From a checkpoint of a small mixture-of-experts model trained on Wikipedia: 2 picks a token, a shared expert of 256 neurons.
Below are experts of layer 2 (counted from 0) of a mixture-of-experts language model. Rows are named router (the router's row for the expert), gate (a neuron's input weights, with its number), up (a neuron's input weights, with its number) and show model dimensions 0-63. Each number is 500 + 40 x the weight over its row's rms, rounded and kept within 0 to 999. Numbers have three digits each.
Before each expert's rows: a language model's description of what the expert responds to. This comes from a sample of Wikipedia text that the model never trained on.

# expert 18
Description: Pipe cells and commas in tables, and words like their, times, been in music and band articles.
router:534476527507551534466511521418501457453350544528534506536578490552614486486382500563519510512511551497522508537488588450498499431537531521579471543515489486533503542437507501509509494514547524
gate0:541565509510515433463415448463500516520479480491519469466466506497434527573454497546509522462464503542496540513526492507435531516611439495480504536535516527488476486465528475526546579427497509
up0:546466407462505518523507473544496520493493504456455543522509444528611511476441517529472516436520461453421419462471362516464495383526483473478522477576509467549512503467452480439602506527494488
gate1:426491522548500563461515463457486528502496514487500528496442488511450549464509472507568537426434569494500450469539472468482495526497560502472486552445476483431480631533540570467551528566446439
up1:550539571563504468435566529510646522488560520500548550442556548493504522507535557463512477458507541522421524479464555442459541529495518516532429510442549515452474481464507433468475496459547470
gate2:490442532463452512499501502517472480470479529545551507549537491554547464434478433502511514470454526513459508450528474490540490534490522463432468421533555461474442481491490528599444541484529537
up2:552510518518485491471532479459477495495510478434525509498506436519552500491499524424547562464453538520453448529508466508519495524498456455572495498516533568475556568501492516477478494544508515
gate3:486557507498418438468509549505478475530554506532512496388486515461487536511485490528526481478503570473456488524502487519422544457489470471534456464500485487481526476477526574556504524524537490
up3:477503544531490535545479507458516613483526475507510508547435555515470507507536511478486486519471555500495549481500530558504494513469451505527545543471510433516537447502568466517520502421560510
gate4:520507478512471420495515503492487492487575417529515512467556529530471507510507481523461469474493400539478492491512446514438517502517480480468479484487465472412491499524492549516501530486450507
up4:532520490507477524598503455466496497534515494461547512507542556522514569493495495539487453494533490567484464524563517486465453470495482458530430539509517510508528462445449646575461464521461460
gate5:483505465529563541485492557518505472469534506392472461533503470529464555532530545520439460569513489471515393562526511472470537483449543561467496523472518495534462451542443524462466606479510538
up5:551508485422525418526541435552481508534562494477398510518533460456518499516485566578565569588498502578512538481567448565441537516447458498425514481574477503521436491515533473456485545528494477
gate6:496512504452493451486531533519554458482546457526474551514530494541518515489491486478447493570473412490474545572566541496574475484399551445507521578491531496504493571500507534501498462501507541
up6:592480509529503511572474523461499516512487439450557390463455508533524487453460481607475548486531472485505500483491478494449496540552490446501465427614519515463508443515570496484441562456507439
gate7:455431548491430480440447450466584486464527516534460490555538519510465475466514453447529423494422494519532458505507438543552519506509493503412510536441451553534454534449478541470532410486489491
up7:476508507452505480417519564448500498451522559555489499506514538576552491542500552467581461544487480456473478427522524451503494490485528522468434517497445536589465524405503423515461486460511448
gate8:509545526479510505483445507480509486482484549553549436563486517493530501539491550478505558539475460524393516549553554541415517449487442453435486469595515492588499496507447533486479529455523520
up8:536489546471481567492494508552418498527481481550454502503504458497473508442499464487476468543492493455448504472497507470531463472550528530425542490413466514422482533459506528467547531469479534
gate9:618485514540564489471462558475571471458504558509445542501509437567483450470467483458454547595452514564501466519508500511428522488422482457478499426525481478461417420524515488548474500479450561
up9:446464540512554501422466620401480471502522527471486473555523553494524506552477449492489507492550483523484506521412535475417507529431497508512504532440472535509498537538522479455460483490478533
gate10:537505498518481513523579505544555480517546580453495510509452506475420492500526462478440519473477439410581573517496495557469472531437480448492475520498509593537423518548606484444527544494466514
up10:554523498525536457479579499529513486530509602427538507443559528433474500556486526478458532465502486537506508480532515478472429529540526493521520474464447525476538511510443501520463484466532532
gate11:486501516478606516460427517511613483550509526505499516477503596486485462549472456434471487520472508540560487491565505510536537525477483451544503477475540482502519626512547529481502532455467530
up11:508536535493473560520560442538466507505464486496496452522463502452470462412489493543508509462488501473488490531575477516508470513435542541573448553526465551505548463502486499481489460517549515
gate12:481567481503518563497543534413562565479538491462444534496470503529516509511492460606477466435525426402484435457498559496541497508470534483476533471400458535455463579503552470520454476496460546
up12:471482480489492480496433548453485511544488512492503569487450510555461489460431454498531508485449504519445452526446495479499491407543565524493486487449530508550547485574480497494468528470496560
gate13:503504503493453504406451520495556446516549505497510533484500497506487465468468453473538448532511462483455463442492535485431544466543512482455589435485539448521522436464488533467471522399427494
up13:496553481482482503486461424437526516480513493481524519552495490553485506483543495573541449573518492508502541467533597527553515483448479531524510481435484550481547585549517487474463487505513477
gate14:497506535469453473508513548505538520462480472516515530513530508491529530504506565533508480512497511526486502472508542455545511492421542407525557488481479476442452513485490510531536542468528525
up14:513522500459557522476473573498498473512519612497571489493485472459543514469467536469534480514513468506544567437450501417523523541481508542439514451500481476521551527554506542471526568474498538
gate15:537487508483502544435558584497531489470498527499503470498520449465518484518470452483403458529424540545526527430527499424535572448506522425556554530438474559470510417437464506461531537478612580
up15:508483512511561477515432534535454539563452491432486480452521504501449503523517442483415590447473543504504468466397492540567519510542414493494534435503517553482467534462540585463506482390449541
gate16:473518533528514469409509483468546461484447556524511472496468536462537529472474497394543489533527552524516549483565495473510515520420521529511500503401484519521554512527436605410472532412488510
up16:499494533504480569560520471497470517509497511525501551534472533470397576433539509495531506473509509541520432493408472456395538500532514479506563528501494469520516505484429491519437497607412518
gate17:520520481499516390450489433500492524474538465507445506518558553515469485484433470495484490499548478559523502448459473430455444465453465533495494414462527470469522517424511483505541476536505531
up17:500543462493489521474475491550481518457520480477519527521541530530463428477495475497482541529529503514508525503479521463470493462440511430541490453425543535465502568543500508475536501508418553
gate18:526573493458519415484597495394431497560504463536420465597477531520486504538491480516472439483549489573430505500555496549472553550483521508516501483440397491483492580503532516422517494488564564
up18:507505538489548496548492470495510484545474594557461568544495503522507464522454563488572515545458474506526511458459535556392511501516513474495499442527484495475541445505475532488468562543529507
gate19:405532465528501445491567424485493546462461410541423522498532534471425499465479420578525429438532491428449434464402461547558503493542462523459504490497572474468485498520445553497567424516464474
up19:507523487540436556496422488444527559586531425534502554508484444525491419524541550484541504523481623571530478544434573499476416384511465436523478542502501529466522521503506484454485465462525481
gate20:561557527530471577449543511529514464551484441478482546499525474480557491497499513487507521521560574524484407543599534557498488531565522481465473539499543511457533458488432520513467492495445488
up20:438491501480503571590521424527531544469497499493460525467474457518475458498469530429482513585520496441517534448461427545470526502462484523491485532458532479485481468556528506477565518380516546
gate21:462528520474440481484486485443558469462489590502481429478507523529508517492577487492508558529489463485485485517534514475505459462456547517463429480458587495594547468467564484499494514520539408
up21:494469526535518629458429577488463521539475451482473478465497433538461490544423504544476492508485530476458456469479510500476520514595487504492583508511506480466483457510486581467482551518489522
gate22:545497483534572511514495460519482515557610488506472429457474533452488496480461536606465496470558440509580498472478398535485499487547443432479514507500525505538454413455537504507452453505511501
up22:537465523464463488500498438438531502438513559432503504528528502489543534497483514569509494465480471450540514456521471535477527468499495491478467479448558484590440462513521491427434483492513417
gate23:435503584412487495534481445495510410496465549421499528503494519531496506467531491537545521577520466513490504548550552470401546510475491492460593510491518490481559525471450502481462546427550513
up23:423501496435534504508468494490509502478367585528473454511536505519516478466521511525507537520533465483472467514495500428410519524464450567579500588562518511481533527440474499511488496463456499
gate24:550520442512424525492487473567444489549418570486515490494429437524512532501480514513440431473443573499556520506490518465522497551530542451452484450537596553543465507449472514473503487429462472
up24:502453565492514461515521440463477514463506482469430585528484474523461525517559500436536568480521543421512516426516483491452486459493474491459471522496470539439526500611427457552477480490517505
gate25:517522490468465435450515590525477467525450512479465438437480507478474519462478604514496581507488503540542581619520405435527486477570517478496464489522495548497483431459539466486540444480496479
up25:548528473543439430487478532532483430518444514514485535499483465472538542548502604526531571532553497588520548546550435444499463507574456505567483482492506477456463480510571466465489415484451517
gate26:485543479519508575493484511467529408504497448507510510549515532504501516505525543495549417497428538493495516529622425477451490478453493527492550538541467477526524520540522521571463507488517543
up26:480537484525480544502445515495499404505466449527536507530467469450548506429493449510483455517562493516502472534581451468521585458471549583486457488487551447476529508554485469458486478481555493
gate27:477465487484503517459535524501566513473464511502473472486488493519420506517558490533484497481474494470446450488602486489472584461513470501405537520454506498515453442504483538485450555474526598
up27:486484533488484466542526457619499543565562534463538494511490524498499565460566527591517538498496459549491475420578427567571540480532513558454426492548495399554465521446516482529527488525451500
gate28:488499570548513563492431517529546500521593477464575585464434535526475509521546537506483532543565511519544497384467475487450505508441549533568467554464441531486447440534515569522429466467516576
up28:542440507502514474458614518487464480541476471497490522514521476532521505534473501501475569441532508517451405515475520502522520563523488519551535525534503488476441529486499502549522470495458571
gate29:498424486477455408407515573506504452530473554520534549510530500476495481479464507486521503540538531497522513500469541492437451544510463459464512460454494501522568480577445561455521561497576545
up29:497463521529465452457557578454524439453433523523535490512500510475544484509489554437507494491503565505519528552520507489498482553496484462509471458418537449513569468450426529449549552577595490
gate30:489511519550548505509496508473484538449469540434480414501468416469553520495475437502487492554530534426435444542573499476416513492498530506563596513466551551499577549555483500500489443411528591
up30:491438504501485564540446456530404491521512537502601514543598478582518465524487498524487508499512457491527461454508472496484499493466490507434448499487447511463406455527504481485485431516472465
gate31:469508426501386377444480542459496472459515504463459483443496434443473493454514417422493499481550462499540549523500515501551532503469490541495452600481477518558540570478531466491541565419516539
up31:477395490531472477578510505495570561471490435505515541502537503542473529538514588506517532553575474492475512541600515472499558537486561497501524489558504508525509519509557473545482468531466497
gate32:444500555472534552501491499506449537540451500462537525499485465475401467458440464525566535535514537479529485526539522481468470458437489496551523481580465460439504480493422513552550478506506484
up32:505527523463470549504535448466498488417457502428532546539430503587489550490547547591518556530534441509555470563392512478474505482520530525509516457551516464521519489525451429481469445459565424

# expert 12
Description: Main verbs right after a subject (runs, travels, offers, has) and geography or census terms like located, km, %, Coordinates.
router:513574442495415484544516490504543457553573459475483568543522545490500545462464517541517518495478507533514448465556455562524526519535468460503515542432444470502474461478488539504489570483480509
gate0:409490528458466473560501493496436548484517511558480582492518512464525472429491571516416480529473564450477445548483502536485501483513531452471482560456521482524480507508448461489414567541487503
up0:512506536501502496512441547449509590525585503552501523481455533433405528520590469488485507505491476460457511466518522569511524458511508441499449507482441460489497540511452558483492538507525537
gate1:548481595474502461495521471548472510515459452555529551548541507486518514526449475533530458509530462512485430542515512498511585484533467449498449512559540539480473501523454482508517444468423503
up1:488543473481461506477463519486549464453510486422473476505456438546470479557527436542489528498534585436505533491571477490444493553462502549536583521425455506475486508471554519465510499517492518
gate2:504582521520466415518520527504468497479549516514495425508510491512494422570502511504452505494484451512447513459524552517495551475557445462493444507524423477513447579482509527524519475621530526
up2:494458512489460459488497518509506476459456495469379485522568505552511484517501476553533422486543550481463517544477489527519529483466543451531500463513500519407438563548501498539520546452472526
gate3:544512517502515518445513546492500566443438472463529514520459428498521488563510525472524525473531538454521500548473486500501569519561447532536496545462494450488433560478504575528534520498540533
up3:484459494570477564556468515476534556551489518506581545476451492373530528428523510476421535495520499518553494534443505533516518539487495506601565461412491443437504468493436519475520487490500518
gate4:545513517529411431564516485500531459500556490507496543443496547513463448477391474529459490547441427464470462475526526501462516506506557486475460549479497499504577507479482515519499543492475560
up4:508453509501495518550510455458584492488584465502491500518564538511454460469453573520510523578520510470509493557481450556464523455502552515530443477433546453494460476520559511491568571523479481
gate5:487530594503505451458510547493524464524484438530495495448533506488487493511529518506455528547508552527427502501448490536472481520414571437473493540493503588484445473530563484431471550530485531
up5:485493534415496539507490438510536526473479417431573530416510464463494487403546489605497581564460474556456478491491511509497477514448524456528453444447448528480525479466511481462496451555433513
gate6:537522524505430469469559558431491525494508495531542511516477517478487509490551507542484495498471484443499425497580518537471533536510477442552492514517433504550522579470443530502480497515471492
up6:499480491472478496495601540451532507523540449571553560519531529527568500517529544489480438567444476471528502489527470580503491558493496525454488441530466442518535544469420529497498517496524465
gate7:484538460471435466509590562489519386520477568553517510495558430571517384489463443538453492497491527441488550493473451550501473504535525429522453496466511475470431501473493521554525536523560504
up7:461504497515422470486497523542433515454491492465503524464536486512527448460509473520485505481560529459539528473444509486530518549489504534539502568543522455452537532542493486521456463454507504
gate8:448398611438430539461454520471467463498446515535493504463601504526484494470492521496497489488488488480457478470566561491513522493539443520474589511541515507569527484422528502557462505497500543
up8:471521488531471579550489451538528468493488504452504536492502516554506508451471471488506501424479543482489528525496572497501451536467554458483589538396560553472520466442538492522493523426505517
gate9:510448557515478440513561467488488446532531499466501496494574509487510539510505468539493435580479479366504463551571526498477537508461498452506490549481533570440522513504528491565544463518438514
up9:406553453485586552506441525515550522450491494503473386506522456524549521533517538450547479515467561561486575562465519483456490467498536505525483480541500478524463605516464566507474493448504474
gate10:479540488391520517570475468581566471461505477511464427473600464421479521491485427519521506524503501542486434516449515485529557420526541530520502456430466519497457467493442466507431481483530561
up10:518557528512454529550483462471506479569517474524507609476532567456533452510487450480482460457475516509481445523472488522453544564499472488542500419511466532466506473551527491471454416530459557
gate11:525537513481584459559525471519514488455510479575461543475525489519515497567500516487439495418520505522476491480437547518527546413528469536471525544509507515477589473483516509444512473481520545
up11:560503488532490513469484514502501521498507496395511457507528559548480522496444539566551492539460566483528516500569473444494502494546548477526563519445471503477455527509431498499520544490444493
gate12:514469487477501456507547494485499533540507513452557555485509467497549476501540538566516544481414512484503517511572468497530485531424479456509488547399481402534473546500444502525436543533547541
up12:539525522509430511474512533546525450514489564488516533473498503499435461526574502372441560533491523525501459492397492447470466515540495459527501416527509599503495550562518469497489501406504492
gate13:507456576479467514446525482475504589515494551523481484510582538471448459480479418397435521454500475553521487509523511478539503522448518520496492455446580570533413425441498600570492526511543511
up13:492472438429514450560539503510483447466536508597512492504573495525429473512528559511508511537538414477439490456453534510437496428542514546514548479535532498513489510505457439503531489512529491
gate14:461512522491435482536558461485514529498485463447525559486487476490492401476502535519495466553527551508440474461485475498540514538467489487510495449459436525465545439656459493519540586571497484
up14:440499496462466515544484547502501476473510445519508448511426463492628492487455513504532548631496504503440566423485509516496550473499489460467504434461442478539537454599471520484435593473543470
gate15:478500468539495431541496557449520484521467538519447472478520493532513445569516478514538513525522463525516534525434493488504531484426485471495517523502500432475508519517492533542497530454504489
up15:444452528557557488481521443508522423531545541510460569478534534510480506502472539505552441448470516437530513516387536546476530571553490574518481506541573418426522466542443471526486447580458431
gate16:432423552459453512565527413524540483464525511524524591487427486482412517454530449477527527517449503527539477456525540435527513424464477501516471461459499533500511403522476479474484487527505490
up16:543555500597553474503487558421433487456490482559507480532584556586461557506472486642481482487513553457453557517486462574516473521449466492471519466521567443478432425449521480585477449463500493
gate17:477569500505508486439518462524556479535467536507549488510457502553528530469395448478490548420562476558530534436533519469524475468508419497474453533459492559546464546491493531442544390506476517
up17:574477515528482491536452542478503526488518555485438493445567553529506536563595585531492422574449528511500536503458465505503563478509567507543538478478495523453535419490493527486443597486546486
gate18:470509465520499420495475544436554543520579537435582499453490438509504422540454516502540552452462562482442504485454555554538443495471458484451484530496452511550438555436551527507448528499465527
up18:520533447500502439487489562538554535537538566406534505492493452459517499482472513541477596481430488501452503556469537522533496514447523505482497518477412534481422571489551511459453486488526513
gate19:537520535477500455474446513552531434563538437521547484499523492510509500564456488453477507468503529504529523478446470543529531486475493524433473473476543560506483512559499532505570443492545451
up19:506531483567440488449439487461519493485503523471515503457389466478498477527507544453485540416517530491540510526469515450426479535558487496474538512508553470499510518423484549508439539400449461
gate20:486536520533433464478511506538574514464496503511520488466516467497463487454351499617476462451553558420486475502488494507504456532487521523512555497515566539465527482460553550467419490474431539
up20:530510521501563491495506550460459369452453494486475430476526468512544520566551532460558430468522532517476499524489521460464524438556505515509498508515514524537517548569450461533534542502610540
gate21:452523483549511414536523515517571419524479438558494512481527501502490526537498530488530492486479507593502557532467470499518568560544469497531502525559514502480494614452540481509528525459478475
up21:496524521505482479476537511446532410451560549537456457537477512539449466550525559464516446525526513433503519511462474480560532499498485458521417535482481526446398499521532515604564528525509480
gate22:423537506504467518494518450518572382462566451462463488547516552559576496459458550513548456434506527440458456528517503493455520494621499448468506502535488498507574553542480457523563528496507536
up22:430456543537495529505489522437536442442497533463548498507513457561484584481401528586586474458445537414446541510493499556420457442543504516455507584482431563483519449534496492468536499460531563
gate23:492549514456518474493515466505524528552473473491448542501575455506517474444490434478540538565526487414502543476478531496474510598512492469465533489501434533473514434509479525503485419435509537
up23:496536488506532424551555521575517472586492536460463480582480466430533471550534431511503520512471447535550549477500518523528492560492558474527533528428485506509542451553468501510487510512652508
gate24:501471475482485549488422607500455550412465513610461498514462464509501527550489562530505530469461511514534536482512494511420564529450475519515597623495503502553514562483509516486469490488474471
up24:441481432502526504500455520539441509538614515541513463519429549490475535457507527588501505505431490391501516502539496466469504551545520526491549560465519499465502452456505582538479529496456488
gate25:507514454483512431461463500388489434524496526484518459460500512489445527596456493445432478510498513500433521528484577569476461546466499499518439500443477469483441448476573526472559507572555499
up25:523542469496484490511451489504495526461514476529407492524495484551469526503478537459516523508533464548469489560507487541477497479501474497537429450415469408508464543538507526456479481492434425
gate26:463583508494452489473524499453555507525454565531533549504554413482438443485499403419452504491496513538477482440540490602482570546463507492538457524515509483480492509498498493479524477476527453
up26:471571522558451490481447520482519489506500478457566520547519500541449430535454453505502526458517534478572514406496462561443515516531554459553486485573498544457481555508526487469500485563519539
gate27:418488571479576502518510443541481480520560486465478449519503531447522514514509467443409414453466490506474445472595538467496490500458483513522554499437553529486487470550485599476577525522510536
up27:518485469489531511475445484448536384468513508550524508529526528591463527492438527463450538490528542456444475411521499603508504419510499521503576507445478488470515424596553542534511515482515509
gate28:506501456465471480483551477498517512482574454520500533442529487528513493524459557513476506459479495500505552552472458499496503490501490522442502543544404470516441485509547456464536597572544501
up28:507459490546489556482534477437535494480492479481460478440477482529446463423398466541565511530475495444447507536508454487460464604505513528544536491459505461514525442502526450525563417541417556
gate29:620496500523519595533444519476502517476474518427507531588473483530532508513502578502514601473488443597484473509515483582502484504439501562487514510427564429474499448504584471514467547439491542
up29:494540609523534524473499500487560553414416504566486521568448491557478522545507506537514556496455505570412524444477518470457474545485468485496515465467495487477509518542509550464456500507452495
gate30:507530532527517541520539543529516471488437512558506497508454539498533463499499465480510401503484542475469498483447521487456532532514505514487494455565393527477469525488500541577472555556529479
up30:453532494491443507477522582532439472494475451490482546434500471492456519493452521508495496498507526448440499523488591575520434543432531464429492587521506461465514469494531521485513536555530496
gate31:483563506520480529539456543479532475522475503540552458502451544494563533533562472456535453538514518526381520474564496486565543545541456487495446535527519492516569530463491513522511497506473518
up31:547518499497536550543462505491554442458522514524506468506489530488518536451502589518548451529485524507411436508553542488521510430553517508528507559475608493571570540407473459538432456490486557
gate32:452407578465467514504434487597522540479480451393563534478493447468503524461482527489522457556458540536463374452490460532429450511461544463570498515416529507489476537522461453514501539434506552
up32:517509490521513539521563517455572534490516509564457407528553511518541499474472452519479520487534451493544581554580496570515542476555501522490487494524513463487523447462522467472542482472419478

# expert 0
Description: Pipe separators in wiki tables and infobox fields, especially birth or founding years and labels like Total, director, Minister.
router:494557541500504539489528570472512462510430485517429489467518501513517478457382541554485381516422498483474545569436539538514494534533535464466558493577455514496503486458460509553507550539557513
gate0:522457501506501450560511524498418479450491531492497545492525504492490451502485539492467519497547390512540547446528479444526449442525381506554500486513473507570490492492509443472495485503454517
up0:576446485507511499479426553512496460471483547503490467524515562493472435472500523427514493476439454465520524551543515509481497469499527399511556525409485559409531484489503541477557566452478464
gate1:457438444482537497495519461497568486560469508484464396531544501505539480513477436472483545544513476499528524486513549528435532570461533506444528466537496490497420514542430531491561482501444513
up1:493474520495465488479488513501455553437520496528494545490469521469482487445483528491520474473450564462470462524487502488472510443543441478481526495491503511511575459489501476584466585431465482
gate2:434574477633502520457465420461473537471508502540486494410519510561527511474530464503492437544513527489510493485449460490515490501542509479460554423570504499499484468500516501558452500452499471
up2:473413527404500466515469506520470447483504517499549489496531455506484495504526530567492518499468557459510529521584516570453528512512539502526506472474547512526463483454474505482538542573538525
gate3:496540568518490500600430442567477557523520506512513439511514479517563495452478478552466430463561473478527497502595488541530496460455479450505547493426472508475462526554435524479465475507553475
up3:562449497567522536532517432520396552509478497484505493487483405514566531464505468532485512407525502523608541498420524476548474512540508450467512477490463466522506510512472544480448507487528378
gate4:463466499570539525496492510517475455536440542537556560417520568547512533526539505446508562526503491492576494485552465464575483428549441569486519542483554408480477484488560473532519522485441518
up4:523424554484547543480521463460460486507550374490496514404510553506471545522519471440561545612511524524449492493450507460490453447459525558475475505459532475479520485486463452454480453511515464
gate5:479443493397511457490509538442573441544529541554558441475495538441481491556525516480510527491524496526427522441499517419438496498519481546480500461532547553535546531508486576462497514452553563
up5:472501477511506494566494505539418538545543509485465478491520512532520486458469547542446585505532428480510507568503483523531457523467464623503495628441498468493479562552450485486526521510515493
gate6:521557521621494509518502481567509453487526523571498558459516522422470408531526500449485489558501462466499465518476466531517461519564453556540559491576501480533520536478523479480402469511477477
up6:563488490589538434446550536417495585476483487585563503542523467589487479541533461445468690509479586497458508399557503502536464541473446471550480590457514477501487520537444551490572452520441457
gate7:482600506611531435487418574489494521501506503373492476522481549519538506530488579488477492568479555547556498463545497526415556494461550552590460482537519497459526426455551579530473448508509609
up7:460512496474484482480488578474485515516524514444511465492527548526479479482501589527528523517514481539543526497490488471449546512581551557570509517483568488508558511481538565559410492593499514
gate8:514497544464477445451517549514501427512490533485515551484524545541519485503479413455500411524528569569505479430524527501515571516547498367513490453393434512538441531524509425469518476516516390
up8:517482502500520523527468492477462607486475506537540505446475497492439490455508537438521586515516473432494510466519503560485515532527473601481502508485524457524477456480549484503538475453408457
gate9:481466488504502482498512483467411553445499488509556486580542487505523489498519575585524487539514545513463535503535500527554472478532478496519413509525483527514465548504450516503503465483558510
up9:557532528567493428477513471492422535546508417536461471531449517516509544550464527490516467560512519548536505457494529504552490499461477552446550529510498527520497456481422521529574449486464456
gate10:469472495521470501494543421511463464521528531573437533520443417423503395491483427521466428490477504514464511398510428463476534450496472495513536497470388540517455534496520434495516524501492464
up10:464519490518519443581515463470466478459473471529445457576487406512465471505476497540481461517529551510527524514525475514493501489446497519507522514427502527522482486471460556510491487500449527
gate11:430467498490449526533575491473479517515466497483454501477515534545450484482459542587488555508481497472537478477480548539586481438508521515518564614580494496461513469475461425543477516507499512
up11:547569483517544487482440526540535491523500536529556496567469468483485518483542457455492448484542487488506483460555466482413538530492516496490422404353492498486457516540553551435510512515496498
gate12:444589525537480455419507474485459494523563499482481455480530383464525452524476528504489465468452527496554532497484465485540487507543508492493487486504398501448514479500472449509516492564515549
up12:495470479465508606555446509468463556477484523517502531469479554567482531484519507463493558507528517482546486491510552525501497505495467561517515544485567423573486548440521542487485489420484394
gate13:514532530528499469493586583420509514567521417531448533453469525531490450534442538543488490472429512537476529499508490517543504488487537545485458500574480540497470476466523413506488462575580494
up13:483561515535465502531551567444529587498530416568433525455461504501451477523465520573502441529463520507457532539403483535555493513490523541476538494579454544459484453491516418521469417537586483
gate14:489524477530527500507505525484503469527536582540515392489507581577553456441508479503500509470454478505523542526465544469459484527463500388524504528553511467460460570527526503481549537487503528
up14:507432476414549481513583494505497543498473543495552569534504489495512510540502531495542427468547447489417532529454529499429468529508576597506430437470551499545455509518555428547481465501430471
gate15:493458558500573546463486582546520479507532510534490502461578545499417508528481491532535528505534498542455588536480438519513501485439485503465619531493450532447568430549479513479497492478462499
up15:466561510540471472488527393555480532499542505502504547496489433539527441473514485513486440516429510504529441591523569499448517538536514502541548505536438471514541462504475580549501494544464476
gate16:512466531469511488644557596478481475514432508545441485524526568538535567521491517488505432493519480577445488516541569387412534516525557465545480525485495450509512572495466530518502529516454587
up16:484453514579486490529526529535521554501490484554512486506510520465509542506526514537481472447619509467545547541494453540397493476545449476502601534436532455469491431488501489502448452446454486
gate17:484465502485581500465471482498608482552432583454480468523530513563484430456495470506497488424546506539497532414493579470555466434464541497466464482521487548513440459457543524462517451486561520
up17:444490524628497481477435500483465512416527494515502539469507445448437502568476520504509544533456456532533525581499441514524565510524510493532466477471517525530501537501487508426465543501478488
gate18:450459500445453419539564521446478509497540409519478516594514467547539500498488454507510455490570537506570445522450537501495540513464491548452544473524467522463454496473452421557526544551458506
up18:523469460455459474458427505481506501478527475573565488515489434536524571564513499482498544474627516492433526387506433495612418535539455526509367446474509470509397544498488516476500541530495544
gate19:450471515486477514494526523455529559427491530555536516486486469520529536519537483582526607494452526510492569526516486396513521502429480521535422489491486539553497521466409521575487506553542492
up19:531472449521481548468468505545513523501488499435456545427479496470451521493456530490479492552490514495534508440499454542594501505519530486586515465437515464500558468519455477463418484469447524
gate20:520466395514515510536542533444549435483495572468445484564495537511510438510491505498511448524510503517478453564483577497455524474513536520447564535487530486460464530511523505508545517494542505
up20:499526552473569507462517496586505616567437520498523532457527563534450517485510522480491535492462445455486560476551444451514542558444472491444501437523453562520496473483537529505536444554514488
gate21:439552505529426551514455506472589494455513539564507533548527613481486573505498532504527435493454481480469418519505562487494424460562499525475539431557493497482536552532506469530495550548542496
up21:473507474529455578408492491538490445463487513547491517511552553489486453475518560486462436504408512553434467531458563477471448483482532473505501513538585486594499521490522539512483525528556505
gate22:471523517431443534460502535447489496497461530501462487476502468555430541497480523528479472542560536509511451525387546563505462500522528498551431484602428485454532542492527487452536493488571620
up22:501480491515533415549486446540523478528503513489557463457469491448558444489567431458473487539510498479465570469603469517503554468490452442477562513464496491496564495523503582549526530445505418
gate23:494524536539458523482410526476420436511482510449508488545479528466509548527513538452488486522571498537521517519528466502478501513544464479482450426496452475506488485587503495528520516519475491
up23:514459500485527521481503517521479512569495452534465552519532502565486491460499508436477509530489459519445423542516474521511459522520519546505450565552545502482478395536490471528555461497529519
gate24:534520512509533567539524520447492446488508470549533465484483529535505511515505526460516504509387481537461475467437483463471544518514523484457521457523502531491473479507499386505494519542570510
up24:510573530538419459557541547552538516533477494457460557507430495437524441539527473455461479596480505512535503455455473464508470487455502473550381551505582521495524483528520515495508507550576543
gate25:495454506487523537466508460528483490536524477534525449491465500534483509508527485569578432471532430528551450511504526533466526494561469510506569478506439496506470510519486519509495572560521481
up25:492434489495488565523516501451521491547518506564477404514502509543525533527508497534546433522522428479505469511454556564457525463511516513436573492558428575483511465487470496557469592511509486
gate26:417525449579447519452409483524471465542512454487450478540501526468526501448532486457496507507520538476527495491477446526457473484463530444514538437496546453498465495475503508489438457530467483
up26:566584522418552463518577499520501577458500487553488592464513455572457436535495486506515497475518521535446486562477527485556497464544494541560447560562479537560557512473460475445591542476546544
gate27:515456492508555553403466548474444435495445452511513553507500518494484456483490547511479518481430538501517471475446426513507522531556504395453506543519461514515425484472424466534445545523549491
up27:515518478556502453540514516493523521533553541515488404509512501439519482532517441500462490528512437513504561493485516494452511502472474570547472530529516516563588463461519467455562477466446517
gate28:486530521514563515525499476495465622491487458509460490512437545529593504487509493539508454473551506508516521542483543504520498494541504434562582447501551443439526461508541487535514416491493428
up28:563496537505581517494549463438516514521526431496462475508492569560572471482464496474548483468555461477553459503446529535516522503535519472509576428483540448436519444470533459599482487514473465
gate29:470593511475502492559490527496395524527470519539562507485479502478547541505540447553471483498499512493579497460535550454562522448475550484530511537525481498506464565537495480425540492430554477
up29:590501504515489405452551468480478508482498505525465539522475531528468494507468475517482565471437560497455450527544475512468491500496395495574569503462453533483541471448480513521487496520493467
gate30:499485456507477533488574569551482520520488462480469490453525505486511464494498486467496531533471477519556468541484473492530465477517501486460531559489454526474514494534504555523530506496562505
up30:524477535479526504563534526503507518510577421500468504505507524541449449493475425548500430562458486500482546573472547492517481442421533464477581474449457533463526449525493497525512581530562489
gate31:483589460522454562553459519539433503493485515458473502547491543490520534486483528477496496542466517475587515570495455485498481551473478490517598401477471467467558508483439474496563482461470510
up31:533519444506504427404483491459439541483523470450538548436505516482464453518544502515529459527543500540425412484489536506462463503576522577451481490509524500490497556469497557515495443461485489
gate32:471534468579412543451488461529450481499517488488453560540502414470564437468509439478493474512485450524625463474481510549477480473566489511534524496521529449472521522523507482503430482471417423
up32:418492473564384495500444490507498487558500439509489549540474467511569537441509500566515403482487529504545480507485545501533465480542509523468511435505516467451525545478521505594418475543436424